Below are experts of layer 8 (counted from 0) of a mixture-of-experts language model. Rows are named router (the router's row for the expert), gate (a neuron's input weights, with its number), up (a neuron's input weights, with its number) and show model dimensions 0-79. Each number is 50 + 15 x the weight over its row's rms, rounded and kept within 0 to 99.
Before each expert's rows: "mostly gets" lists some tokens that are sent to it at least half of the time; "gets" lists some tokens that make up at least twice as much of what it gets as of all text. This comes from a sample of Wikipedia text that the model never trained on. Tokens count by the router's weight.

# expert 16
mostly gets: " comm", " col", " vis", "j", "is", "uman"
gets: "is", "j", " col", "ir", "us", "ill"
router:64 26 59 63 45 67 26 49 35 79 34 32 54 54 76 42 44 44 49 35 62 70 50 65 49 56 84 54 58 55 46 18 37 53 39 64 47 72 52 43 16 48 39 54 44 43 48 56 68 55 71 46 60 47 68 52 59 45 39 53 61 83 53 55 53 28 29 61 50 60 47 49 15 57 49 48 69 66 45 61
gate0:46 62 65 63 57 73 25 57 63 63 65 42 71 58 65 39 67 48 62 55 28 43 61 58 43 51 58 55 53 32 34 45 56 26 49 70 56 43 64 46 41 67 44 80 64 36 68 51 48 37 77 45 64 57 55 52 48 49 63 59 38 13 24 48 41 37 33 58 53 34 50 67 57 43 65 56 81 41 54 64
up0:25 51 58 72 44 35 50 55 37 36 34 41 50 62 48 29 60 43 52 59 24 50 31 48 58 41 40 48 47 57 50 28 61 55 46 37 50 61 38 46 50 67 40 83 80 45 47 41 58 62 58 63 64 40 74 24 46 58 53 61 71 52 67 77 65 72 74 57 40 58 55 46 70 47 63 36 67 31 43 44
gate1:27 63 81 55 66 31 51 46 55 49 51 66 21 68 23 42 47 46 36 38 56 35 64 56 72 72 32 46 52 61 50 31 51 48 21 43 46 67 44 29 58 29 24 31 48 32 46 43 30 19 71 41 48 34 49 57 53 46 32 44 48 56 50 67 44 51 26 67 50 55 42 20 71 61 64 52 34 69 57 50
up1:40 40 43 57 49 54 62 26 50 60 41 60 54 53 71 49 39 50 55 38 44 63 35 92 57 49 25 63 34 65 61 47 54 63 47 51 56 36 58 35 69 29 55 41 36 55 25 63 43 26 50 59 76 33 58 42 30 36 54 22 33 49 37 48 46 55 36 29 57 49 44 51 23 56 70 40 48 63 56 48

# expert 4
mostly gets: "\n", "\n\n", ".\n\n", ")\n", ".\n", " |\n\n"
gets: "\n", " |\n", ".\n\n", "\n\n", ")\n", ".\n"
router:80 37 49 66 60 58 26 27 55 74 69 55 63 57 75 42 36 63 51 35 53 70 36 68 50 06 67 65 75 33 44 67 27 33 53 79 52 50 37 30 45 47 46 73 51 87 71 52 66 34 68 37 48 53 79 30 57 58 25 45 59 49 35 71 39 46 41 50 53 43 69 68 55 76 48 83 34 50 61 56
gate0:65 41 35 55 53 51 69 43 39 61 59 64 55 63 29 46 22 54 68 55 70 34 43 52 38 52 45 54 75 46 36 39 66 63 12 78 58 72 43 80 53 65 30 73 62 31 36 39 39 51 35 56 58 38 77 46 55 20 39 44 68 52 44 51 59 40 65 70 35 61 26 74 32 30 72 71 46 44 55 49
up0:58 26 57 99 35 69 69 45 29 75 33 50 43 37 23 41 48 36 35 54 66 40 82 69 21 48 29 57 46 67 71 51 68 47 69 52 33 36 39 40 37 35 39 81 58 49 54 48 29 60 37 61 36 64 81 47 49 60 61 26 59 66 74 89 52 61 45 28 24 66 71 75 69 55 26 54 47 46 28 31
gate1:49 43 35 55 67 51 57 70 37 33 59 81 65 63 69 49 37 67 59 81 73 55 37 35 53 38 71 17 56 53 44 45 62 50 57 53 54 53 47 44 48 51 30 66 29 59 36 55 15 49 36 44 56 71 29 53 51 38 73 41 54 44 35 65 66 52 27 20 36 37 57 50 44 34 72 39 33 54 40 69
up1:57 56 87 52 31 54 41 48 66 59 24 57 33 51 48 34 49 32 45 71 37 41 56 74 63 55 76 68 32 74 49 57 45 32 50 33 66 32 81 19 44 60 65 64 42 18 55 63 62 46 57 28 50 34 41 80 55 48 56 58 67 56 48 62 77 55 63 71 26 73 55 39 31 44 58 38 61 44 53 38

# expert 6
mostly gets: " Bar", "ar", " Star", " Car", " car", "ootball"
gets: "ar", "an", " Bar", " Car", "it", "as"
router:61 44 78 57 45 59 33 42 61 46 39 08 38 62 59 67 76 43 50 50 61 61 06 48 75 72 36 39 46 57 38 56 68 31 49 66 52 54 32 30 75 47 39 73 37 55 44 42 53 52 56 61 51 63 60 38 41 44 54 63 62 81 28 37 59 62 54 82 48 40 41 22 37 49 43 55 40 49 62 43
gate0:56 57 73 25 09 35 40 38 26 45 83 34 25 55 46 43 52 50 56 44 23 42 51 70 45 33 32 41 62 64 63 69 51 45 68 57 50 31 67 43 60 52 66 63 37 40 41 80 62 59 72 54 39 58 52 24 44 48 39 42 72 53 29 50 47 63 12 49 65 36 77 23 41 50 35 59 40 48 21 41
up0:43 56 63 65 57 36 56 38 07 42 36 61 39 49 52 91 39 67 45 64 29 63 63 49 61 66 40 29 57 55 66 70 81 36 26 52 50 50 52 35 53 59 65 68 49 42 43 44 74 46 60 31 40 57 54 33 58 85 44 32 29 57 34 49 45 35 45 69 71 41 50 40 44 49 60 69 00 22 27 55
gate1:42 33 51 46 60 57 61 37 42 46 50 52 23 61 47 36 49 45 55 53 57 67 54 55 48 58 33 32 60 40 45 31 57 27 35 58 52 71 41 65 58 35 55 42 38 55 38 51 49 39 41 60 13 39 66 56 52 68 36 66 29 52 66 71 55 44 58 54 77 39 53 54 12 63 63 46 28 74 42 77
up1:32 26 25 39 18 54 65 66 48 48 46 44 34 68 40 71 46 67 42 55 53 44 48 40 56 42 60 59 54 62 61 36 55 55 66 20 43 43 55 35 48 60 50 49 43 72 43 44 26 42 48 71 40 39 72 71 50 57 26 69 37 40 61 54 11 67 68 39 58 24 84 74 56 49 51 33 39 50 57 79

# expert 31
mostly gets: "l", " Sl", "sk", "ov", " Bel", " Al"
gets: "l", "ov", "v", "al", "ur", "k"
router:80 60 55 73 32 66 50 34 59 70 64 50 43 52 62 23 78 29 65 49 47 78 33 64 54 38 53 22 62 17 51 35 55 48 50 42 33 64 63 20 62 36 55 78 46 43 44 52 76 51 38 15 48 45 56 34 62 56 54 33 53 24 55 47 68 48 41 79 38 62 54 65 52 46 39 63 28 75 55 45
gate0:31 41 44 57 72 69 64 74 43 49 63 46 40 77 71 44 50 40 63 29 41 83 57 29 46 67 58 69 25 50 56 62 58 40 38 62 49 33 36 55 56 47 42 64 45 62 46 66 62 59 25 58 37 49 36 42 40 48 71 43 17 66 63 37 85 39 50 76 59 43 37 02 06 56 32 44 43 58 38 65
up0:61 58 17 37 58 79 36 81 39 52 09 20 82 26 61 56 54 51 42 54 76 66 59 69 68 60 33 55 60 34 62 36 44 51 36 56 27 86 60 66 19 30 48 65 69 54 55 41 40 46 30 29 50 16 68 39 55 70 37 54 53 59 63 32 37 46 37 49 50 35 30 48 32 65 22 70 33 57 35 80
gate1:54 50 71 50 69 55 59 56 54 52 34 72 79 58 51 55 47 41 68 51 49 60 48 50 55 45 23 52 65 44 71 37 69 29 58 26 52 50 51 19 23 58 34 68 42 33 44 37 52 64 51 21 46 57 79 38 67 60 46 63 53 24 67 34 67 54 40 07 12 34 67 73 37 41 57 54 58 75 48 63
up1:39 54 46 57 39 63 67 63 55 56 66 56 31 32 46 84 46 54 31 71 60 45 35 32 27 50 40 45 37 48 76 45 50 48 43 53 61 49 53 55 43 51 44 71 54 51 27 40 42 62 53 32 81 64 45 47 38 64 33 74 70 65 26 79 41 69 42 62 66 34 39 27 35 32 68 72 62 69 70 30

# expert 0
mostly gets: "),", " where", "though", " but", "\",", ","
gets: ",", ";", " and", "),", " that", " but"
router:62 43 78 29 64 50 43 23 60 64 63 26 66 61 54 29 34 43 44 54 55 67 64 62 42 28 59 09 54 57 56 65 34 04 82 56 59 50 45 45 28 46 50 41 58 34 42 37 52 38 70 34 46 54 65 41 58 27 61 44 62 70 38 79 51 54 49 47 43 60 44 40 35 71 64 42 31 49 44 63
gate0:16 69 43 42 70 54 74 60 52 44 48 82 36 41 18 49 57 41 65 30 53 49 52 24 27 58 37 51 14 55 42 36 61 67 59 44 67 28 46 54 48 36 56 53 36 32 54 36 39 29 43 51 27 69 53 40 78 51 49 45 51 42 65 58 52 40 47 24 47 43 42 58 55 37 66 38 67 47 49 57
up0:35 46 31 42 42 50 51 54 20 48 45 43 50 16 56 72 34 49 29 32 51 29 69 38 78 32 39 53 50 81 58 66 87 23 39 50 46 45 42 28 26 78 47 68 55 69 43 38 47 14 36 55 60 57 54 50 50 55 53 58 60 49 25 48 37 39 24 67 59 70 73 67 42 77 64 44 31 50 30 60
gate1:45 59 40 26 40 55 41 36 42 35 57 63 20 46 47 61 73 47 64 54 60 60 73 30 50 55 35 33 66 29 65 23 35 45 19 43 64 32 54 45 71 48 47 58 60 44 50 86 40 37 78 43 37 76 43 43 81 65 34 48 45 61 42 66 52 70 50 63 43 40 54 51 57 36 48 63 59 65 43 51
up1:50 36 34 31 50 33 70 61 51 24 49 63 41 45 59 56 33 52 61 16 61 70 30 36 77 60 48 58 49 50 56 61 63 35 61 51 61 53 56 52 64 12 58 52 43 50 48 61 49 52 51 53 48 68 52 52 44 53 70 62 42 44 50 32 34 35 60 54 25 21 48 42 42 52 71 41 51 40 51 42

# expert 10
mostly gets: "r", " gr", " Br", " str", " br", " Gr"
gets: "r", "ch", " Br", " gr", "gr", " Gr"
router:39 68 70 78 43 58 31 27 46 47 48 46 41 56 43 46 59 59 51 46 56 57 16 73 63 38 47 18 43 37 61 36 67 35 57 55 49 50 51 54 31 30 57 48 35 47 66 52 59 53 53 42 55 73 28 67 50 46 64 42 74 38 62 51 74 30 31 79 49 26 57 54 44 54 49 46 57 48 37 28
gate0:42 46 80 47 54 50 68 69 56 39 65 54 62 57 60 47 39 48 63 80 77 63 08 75 71 35 59 57 53 62 44 51 62 50 56 44 39 40 42 63 87 61 44 52 46 40 70 35 50 37 50 39 28 46 42 48 64 39 45 90 40 29 54 43 54 65 62 59 34 26 24 69 44 45 65 46 72 35 68 50
up0:28 30 80 76 44 37 65 63 70 59 58 41 40 72 47 39 46 74 48 30 53 50 60 53 67 35 50 56 44 38 63 50 60 44 67 64 45 55 85 31 62 51 41 41 52 58 41 46 24 63 69 36 59 43 52 40 39 24 59 37 76 62 57 60 47 63 50 40 50 15 65 66 50 50 48 59 50 43 56 26
gate1:41 42 48 39 19 17 64 45 40 51 46 52 58 72 48 42 25 48 50 63 49 58 45 47 45 68 67 66 44 37 50 68 40 54 68 25 61 49 78 40 31 37 37 79 38 88 61 47 57 59 24 70 56 22 64 60 41 47 26 38 43 28 59 49 54 50 56 52 70 47 21 17 34 38 50 43 38 50 43 44
up1:37 60 21 48 64 58 22 38 47 42 39 60 62 51 35 55 79 24 50 51 60 27 48 56 45 62 42 64 50 47 46 50 36 52 52 28 79 11 69 57 60 67 54 63 22 55 50 42 45 77 43 04 35 55 34 56 44 59 65 41 21 56 49 88 56 31 83 36 42 39 53 29 29 69 58 49 50 64 65 54

# expert 5
mostly gets: " f", " F", " ent", "-f", " ref", " imp"
gets: " f", " F", "f", "op", "F", "ter"
router:45 70 49 70 39 66 38 43 22 52 53 51 74 57 38 21 49 37 49 56 36 49 28 45 32 56 57 53 58 36 73 35 66 47 40 80 44 23 20 29 50 51 62 63 47 40 62 61 39 52 56 62 63 57 73 46 61 54 57 61 50 72 18 45 62 33 54 47 43 55 47 53 32 44 35 31 56 39 75 42
gate0:22 55 46 43 77 68 39 64 48 54 12 59 31 47 65 31 46 62 44 58 34 20 39 59 32 57 63 62 63 37 41 39 42 64 52 39 46 59 33 71 39 52 47 59 50 60 47 79 30 57 50 38 50 37 58 50 39 56 37 56 80 50 45 36 42 56 43 67 52 57 57 48 51 25 61 44 59 61 09 43
up0:69 51 61 49 52 39 40 73 36 44 68 37 68 38 64 56 52 61 36 83 49 39 66 47 44 56 26 37 29 57 76 69 57 48 61 74 63 57 64 49 52 56 44 56 34 71 47 41 58 49 66 26 35 36 56 72 67 54 43 58 40 80 29 63 40 57 50 29 34 51 35 46 63 79 49 21 53 49 45 71
gate1:57 47 36 87 65 59 64 40 43 60 39 35 54 48 48 54 59 55 37 21 36 80 50 60 64 73 71 38 31 34 64 70 54 38 57 19 60 50 47 65 67 36 65 48 64 63 51 62 52 66 62 98 45 37 65 47 91 28 51 61 53 38 53 54 53 50 31 56 54 40 61 49 57 49 40 61 64 60 57 52
up1:52 45 35 57 55 48 25 65 56 67 77 62 47 41 74 57 56 42 26 20 57 46 49 62 53 62 15 49 45 69 38 30 47 41 42 46 48 44 59 74 61 59 77 28 83 35 46 50 61 49 63 25 22 29 50 64 65 53 57 30 63 83 37 55 67 40 37 45 28 68 59 29 58 79 71 47 39 43 56 58

# expert 1
mostly gets: "hys", "rib", " bet", "augh", "ivid", "echn"
gets: "et", "ap", "un", "ot", "ver", "it"
router:67 46 75 36 48 72 49 36 32 56 60 40 57 74 73 40 75 33 57 27 39 92 68 46 45 47 60 60 74 49 33 42 42 38 57 58 49 76 46 60 49 58 42 48 37 67 33 72 82 46 45 70 77 41 41 39 86 52 66 59 65 66 32 59 37 48 53 53 30 69 51 45 13 57 34 39 39 56 78 27
gate0:49 47 42 37 26 72 54 68 48 41 76 67 53 55 54 44 65 68 49 41 42 57 20 47 63 30 52 41 34 71 37 73 62 31 67 54 51 39 75 59 65 46 40 45 44 43 60 37 55 39 44 47 38 53 65 92 38 50 20 45 61 75 67 46 53 40 47 39 62 70 76 46 65 66 57 47 51 16 70 36
up0:58 57 73 64 68 61 43 49 23 52 73 60 33 34 70 71 67 40 63 61 19 57 41 77 72 50 54 31 40 64 48 38 55 37 61 52 50 73 54 76 44 12 67 51 34 36 60 47 55 59 35 50 41 31 82 60 66 59 55 45 29 16 31 74 36 51 41 50 42 50 44 66 58 73 31 71 61 68 37 59
gate1:30 51 62 38 84 22 43 43 70 65 25 36 61 52 40 43 45 63 46 44 54 57 42 75 65 48 84 59 55 27 60 43 53 51 30 43 48 42 48 52 57 50 48 47 40 73 71 45 60 65 61 85 55 49 04 66 65 36 58 20 54 57 46 29 57 25 67 33 53 57 75 42 36 49 69 52 71 51 30 84
up1:55 46 42 23 58 42 64 52 54 71 32 50 37 80 30 36 84 54 47 34 61 36 52 39 36 37 31 19 58 44 69 57 60 18 35 53 41 27 67 68 50 46 49 55 52 72 69 55 78 79 39 50 23 61 58 46 59 57 77 37 48 45 36 51 32 54 42 31 74 47 78 34 64 67 41 25 86 48 82 54

# expert 13
mostly gets: " David", "son", "iel", " John", "ney", " Robert"
gets: "en", "ay", "k", "ie", "son", "y"
router:81 30 68 45 16 70 13 42 16 55 57 41 50 69 71 49 39 61 55 55 78 48 26 43 50 61 58 34 50 26 50 49 47 32 53 55 47 74 42 30 49 39 60 33 46 58 45 58 62 30 63 56 61 55 61 39 50 54 42 50 42 33 38 44 34 66 58 33 50 22 52 39 43 51 52 61 55 21 64 66
gate0:62 27 46 58 61 47 41 52 47 22 73 25 62 28 71 26 41 59 59 54 61 62 24 72 67 57 32 62 44 44 64 52 64 76 38 58 84 59 64 44 40 55 56 53 62 30 24 54 22 58 45 38 32 44 47 40 66 39 65 56 27 59 27 26 23 34 47 51 29 44 63 23 54 37 32 11 47 59 45 51
up0:64 17 67 61 70 45 60 46 89 68 53 58 45 41 93 59 43 44 53 77 43 64 38 71 63 54 20 47 53 38 71 53 47 57 59 77 58 23 35 29 52 71 40 50 32 37 85 59 32 54 11 46 44 53 57 61 27 55 53 41 51 59 49 30 59 58 47 58 59 31 34 71 24 50 52 24 46 60 53 62
gate1:57 45 71 28 45 50 63 46 49 64 74 55 45 70 53 70 45 38 38 39 61 39 39 46 50 45 55 33 44 27 26 29 27 59 79 69 46 58 36 54 25 43 71 59 47 71 43 45 49 57 38 30 44 41 38 57 32 42 50 80 38 49 35 27 84 36 21 45 33 53 58 28 67 37 56 68 75 45 14 43
up1:48 78 42 31 43 49 44 22 39 44 45 48 53 28 56 84 52 54 61 57 40 73 49 49 38 59 39 61 64 42 26 44 46 35 45 52 37 48 42 48 58 37 40 87 57 56 59 28 63 59 61 47 46 32 63 55 77 22 53 56 43 62 35 50 72 48 21 66 37 69 16 47 42 52 50 37 16 48 48 32

# expert 17
mostly gets: " allow", " moved", " make", " describ", " said", "ved"
gets: "ed", "ing", "ated", "es", " found", "ved"
router:69 54 41 61 30 65 48 25 43 62 44 19 34 57 57 46 47 38 45 28 63 54 53 66 54 25 52 29 89 31 56 62 46 21 47 53 59 75 46 40 33 68 38 60 44 44 26 51 58 53 68 63 93 65 58 55 49 64 76 54 67 43 30 58 56 38 55 49 36 21 61 28 36 63 21 52 44 76 38 35
gate0:51 72 31 36 36 58 33 32 54 29 54 40 29 24 18 36 40 48 60 49 66 35 75 66 60 33 41 65 46 16 49 35 73 49 54 60 32 61 60 76 45 64 39 55 39 71 34 69 68 41 38 34 50 43 68 41 40 59 59 20 41 59 49 47 26 18 65 47 48 53 51 33 41 67 64 39 31 50 57 31
up0:44 43 49 52 52 55 49 42 44 56 60 40 56 48 24 20 54 49 75 24 51 58 47 78 55 39 53 45 28 50 17 63 33 40 61 64 34 56 56 52 58 46 30 37 15 51 43 28 49 69 64 51 39 51 82 43 49 66 24 50 32 64 63 38 67 50 55 61 43 37 46 29 40 49 32 37 41 37 29 62
gate1:37 64 51 77 19 52 50 32 50 51 61 59 69 63 45 53 50 61 68 42 34 55 50 63 80 20 66 66 51 62 53 33 38 35 71 45 80 63 49 51 41 65 62 69 35 41 80 56 40 35 52 33 33 61 40 55 35 51 35 48 52 68 37 74 47 45 43 28 28 22 38 57 52 37 43 52 38 61 20 44
up1:18 57 70 23 53 36 53 51 58 48 60 40 51 57 50 49 45 17 49 50 58 61 48 63 51 63 37 77 42 67 38 59 58 54 38 61 52 57 39 34 42 66 60 39 31 48 41 57 49 19 33 33 42 48 47 74 53 65 43 42 67 70 32 46 46 50 52 61 50 60 41 48 56 22 45 35 54 27 30 27

# expert 9
mostly gets: "ical", "ional", " American", " National", "Personal", " national"
gets: "ic", "'s", "ial", "ian", "ical", "al"
router:56 62 43 66 56 84 50 32 52 61 57 46 44 45 65 52 14 49 66 61 33 63 32 44 38 30 46 44 64 53 69 34 27 48 67 53 87 72 51 30 25 22 61 23 32 65 51 63 72 11 47 26 65 57 56 55 34 32 69 20 55 58 65 58 50 53 48 55 70 61 45 43 41 55 56 48 61 51 21 59
gate0:51 37 64 28 65 40 67 61 55 58 28 67 46 53 60 44 31 51 40 45 59 70 60 46 33 88 49 84 67 64 37 54 31 66 41 39 68 71 80 60 48 43 30 59 40 57 37 62 62 58 54 40 37 75 50 61 34 43 29 33 59 59 17 39 36 44 53 59 37 48 52 47 65 66 60 34 54 27 64 62
up0:48 51 67 79 52 92 67 52 29 50 44 22 39 68 45 49 34 57 29 48 54 56 54 57 38 56 32 40 71 13 54 58 45 69 42 19 45 75 34 70 63 31 50 62 42 43 64 62 72 58 57 69 61 44 71 39 69 57 45 36 53 17 52 14 27 22 35 55 40 51 24 54 57 41 63 59 64 38 58 51
gate1:43 47 49 56 61 58 64 13 31 75 58 47 57 40 55 50 45 37 14 51 38 54 54 29 53 54 52 51 76 27 37 64 67 88 49 58 12 19 43 35 67 45 68 43 84 45 25 30 33 67 39 82 87 65 53 24 48 40 65 47 47 30 37 65 50 41 70 61 24 43 44 81 72 37 49 40 48 24 49 41
up1:64 35 25 40 52 20 56 54 37 38 33 48 49 56 42 77 35 41 58 40 77 30 26 46 50 56 50 48 67 35 45 66 30 51 55 46 70 73 09 51 43 41 55 51 31 68 72 59 87 43 69 43 39 64 55 54 44 66 42 47 41 70 61 17 33 35 56 52 45 35 55 80 65 40 49 67 20 23 34 32

# expert 11
mostly gets: " W", " w", " dec", "-w", "w", "W"
gets: " W", "w", " w", "W", "aw", " he"
router:51 53 50 36 20 59 17 40 37 48 51 29 47 73 46 67 51 08 56 29 56 34 58 70 59 48 33 30 42 52 47 56 47 15 70 69 54 79 50 26 41 42 37 54 57 44 49 50 45 30 38 40 45 58 62 32 63 27 60 44 46 32 51 68 66 22 53 50 21 64 30 51 49 54 43 62 61 45 42 67
gate0:47 62 25 41 30 32 28 43 54 40 47 46 35 49 33 06 38 39 33 65 44 73 64 55 45 62 52 73 41 63 59 64 70 34 49 41 39 57 21 64 33 50 33 21 36 51 43 63 58 40 42 41 41 38 43 36 57 54 45 22 34 24 61 92 63 38 52 49 38 50 62 59 60 86 67 49 76 44 56 41
up0:99 37 29 24 44 51 47 65 34 50 58 53 57 48 42 47 68 51 44 29 56 38 41 43 47 26 40 56 50 56 58 48 54 47 78 60 63 28 22 52 35 41 64 59 74 44 66 55 73 69 30 56 34 53 49 40 17 69 34 62 30 54 57 28 52 57 55 40 60 38 29 23 36 58 36 72 35 68 75 44
gate1:44 42 30 48 23 45 54 44 27 25 64 40 48 60 72 45 63 44 65 37 73 61 65 22 70 52 42 30 35 68 63 41 54 64 55 66 77 56 62 43 46 48 62 41 72 50 58 41 19 45 29 58 59 51 52 62 54 46 44 42 67 53 48 65 28 39 41 42 45 46 42 64 49 57 48 59 25 71 76 52
up1:59 62 35 70 62 53 32 40 37 37 36 21 47 33 51 46 62 51 37 58 36 34 64 67 41 41 38 56 34 75 45 62 55 49 45 36 62 48 35 75 51 46 36 48 49 63 59 54 49 50 65 45 37 66 16 50 52 73 32 52 33 41 35 48 48 54 36 30 47 31 68 63 50 60 33 46 68 47 25 55

# expert 22
mostly gets: " the", "The", " The", " this", " its", " these"
gets: " the", " The", "The", " this", " its", " first"
router:56 48 65 64 56 77 48 38 54 71 67 40 31 65 50 46 38 53 56 41 40 41 62 39 28 62 57 62 50 36 37 56 28 42 55 59 65 41 38 35 34 33 65 48 51 23 35 40 55 29 34 38 42 54 55 71 29 35 56 37 46 43 37 76 66 31 69 62 51 35 32 57 38 66 48 53 36 55 64 66
gate0:71 49 49 60 35 42 50 51 39 61 65 26 23 47 56 27 34 57 60 33 59 56 58 61 41 55 34 54 50 36 49 53 56 29 35 42 57 38 32 43 32 26 57 65 59 62 42 55 43 44 25 49 24 82 59 66 39 42 38 44 62 87 62 64 45 48 49 17 57 59 55 47 62 37 69 46 36 52 61 74
up0:34 69 52 60 39 36 52 48 36 49 58 55 67 43 51 56 38 72 79 52 33 59 43 47 67 51 38 35 55 39 23 51 22 46 39 29 59 47 58 54 24 40 48 38 43 26 70 51 67 37 35 57 49 34 60 66 50 62 55 62 52 68 66 48 24 51 46 67 28 47 58 53 45 20 34 52 49 28 46 65
gate1:52 50 35 35 52 31 57 27 69 73 51 46 74 71 67 55 57 68 22 60 33 76 45 53 53 47 53 66 50 67 64 35 50 69 57 30 45 72 30 72 42 27 57 53 38 49 84 61 72 55 31 50 53 38 36 65 45 26 24 48 45 40 36 20 62 44 68 63 71 41 62 20 47 36 63 52 63 21 36 32
up1:23 52 60 48 40 12 39 57 42 74 50 57 73 36 35 72 45 54 45 38 65 60 30 35 59 52 55 59 58 52 35 51 44 23 55 51 47 41 38 72 67 53 44 46 47 55 16 70 43 55 56 69 43 72 46 79 35 43 64 69 25 32 51 58 47 41 47 43 54 16 77 40 46 49 61 56 58 46 42 57

# expert 28
mostly gets: "ician", " member", " son", "ography", "ement", "ution"
gets: "er", "or", "ion", "ation", "ure", "ment"
router:51 63 60 53 39 82 37 35 32 38 69 38 32 63 64 58 35 51 54 56 52 40 28 46 23 55 54 17 72 37 41 32 25 48 46 85 50 61 52 24 37 45 67 35 54 73 66 40 58 15 60 43 39 77 75 33 75 32 64 42 67 40 29 53 53 47 53 48 18 39 36 65 35 45 50 51 51 40 64 67
gate0:43 52 56 60 35 45 55 33 44 30 57 59 46 74 31 63 39 67 29 55 75 43 53 35 25 46 57 28 50 38 52 40 38 43 32 39 63 42 53 40 45 52 69 38 27 71 72 45 56 64 40 20 64 45 61 40 41 51 35 32 31 37 54 55 36 49 44 52 49 53 65 73 42 48 44 26 32 69 58 62
up0:39 62 40 38 48 59 57 52 46 73 52 51 62 32 63 36 97 62 56 51 23 65 47 27 51 28 53 34 46 31 62 45 48 45 27 53 61 38 64 49 83 63 59 56 44 42 56 41 47 38 63 50 73 57 52 93 34 44 47 27 72 33 71 47 77 47 48 48 52 53 63 46 53 55 19 39 56 62 43 56
gate1:42 73 62 52 57 62 35 40 44 45 26 87 63 41 51 42 62 55 57 55 67 40 55 41 50 55 48 67 71 40 41 42 37 31 49 64 48 37 21 59 38 56 48 48 69 50 20 64 61 39 52 47 47 33 53 37 46 47 61 54 57 51 67 25 59 60 31 43 45 41 71 45 37 26 46 51 51 48 52 31
up1:55 75 51 50 59 68 82 36 35 41 45 44 79 56 47 30 41 49 80 38 77 49 53 24 28 30 79 45 59 54 59 39 20 55 43 70 65 87 63 33 37 37 67 30 48 60 59 55 45 42 51 49 44 39 32 49 53 44 40 55 39 41 47 56 38 59 62 37 37 46 32 62 69 70 14 41 24 39 35 59

# expert 2
mostly gets: "th", "ha", " Wh", "h", "a", "ma"
gets: "a", "h", "th", "am", " Wh", "i"
router:55 40 79 53 27 53 34 34 53 44 39 46 51 59 37 54 47 27 31 43 51 55 41 78 43 45 48 45 51 29 30 42 57 44 47 52 28 65 54 59 19 47 73 38 29 46 59 73 52 33 38 53 47 80 50 38 55 38 29 75 51 62 45 44 38 44 62 51 34 48 34 26 30 54 37 39 47 68 48 31
gate0:68 24 62 71 54 67 59 45 64 79 42 50 31 39 48 34 44 43 62 89 60 34 42 42 58 38 84 44 46 57 53 30 36 57 30 33 59 46 46 00 60 15 32 19 51 31 59 34 47 50 63 38 71 54 39 34 50 50 61 62 27 45 61 44 50 60 59 66 69 74 61 42 36 52 54 66 52 43 32 43
up0:25 65 42 31 46 29 44 32 29 39 57 62 49 66 42 48 46 57 42 46 51 53 49 23 61 19 30 62 56 52 27 33 52 15 42 40 71 58 38 68 38 57 44 30 59 73 39 26 49 45 41 61 45 52 35 36 64 64 40 52 58 54 53 35 57 25 55 78 54 21 62 73 61 54 42 40 55 46 78 58
gate1:68 46 52 60 35 46 67 46 42 43 63 42 52 63 36 52 52 35 67 29 51 48 59 77 34 49 45 55 57 32 59 31 78 52 63 39 36 45 56 43 52 61 47 59 51 47 46 34 63 61 53 44 46 33 70 30 27 54 54 57 67 54 34 39 32 46 55 47 63 21 19 43 61 50 37 59 50 46 76 55
up1:65 59 42 59 38 58 50 59 75 66 44 57 45 69 40 29 48 67 42 72 39 52 21 49 29 74 60 63 68 50 57 42 71 20 26 55 41 12 39 58 53 31 49 70 73 58 72 37 38 72 21 59 28 69 48 60 64 82 40 56 47 42 54 45 49 33 66 45 71 33 68 33 57 19 52 58 34 11 46 34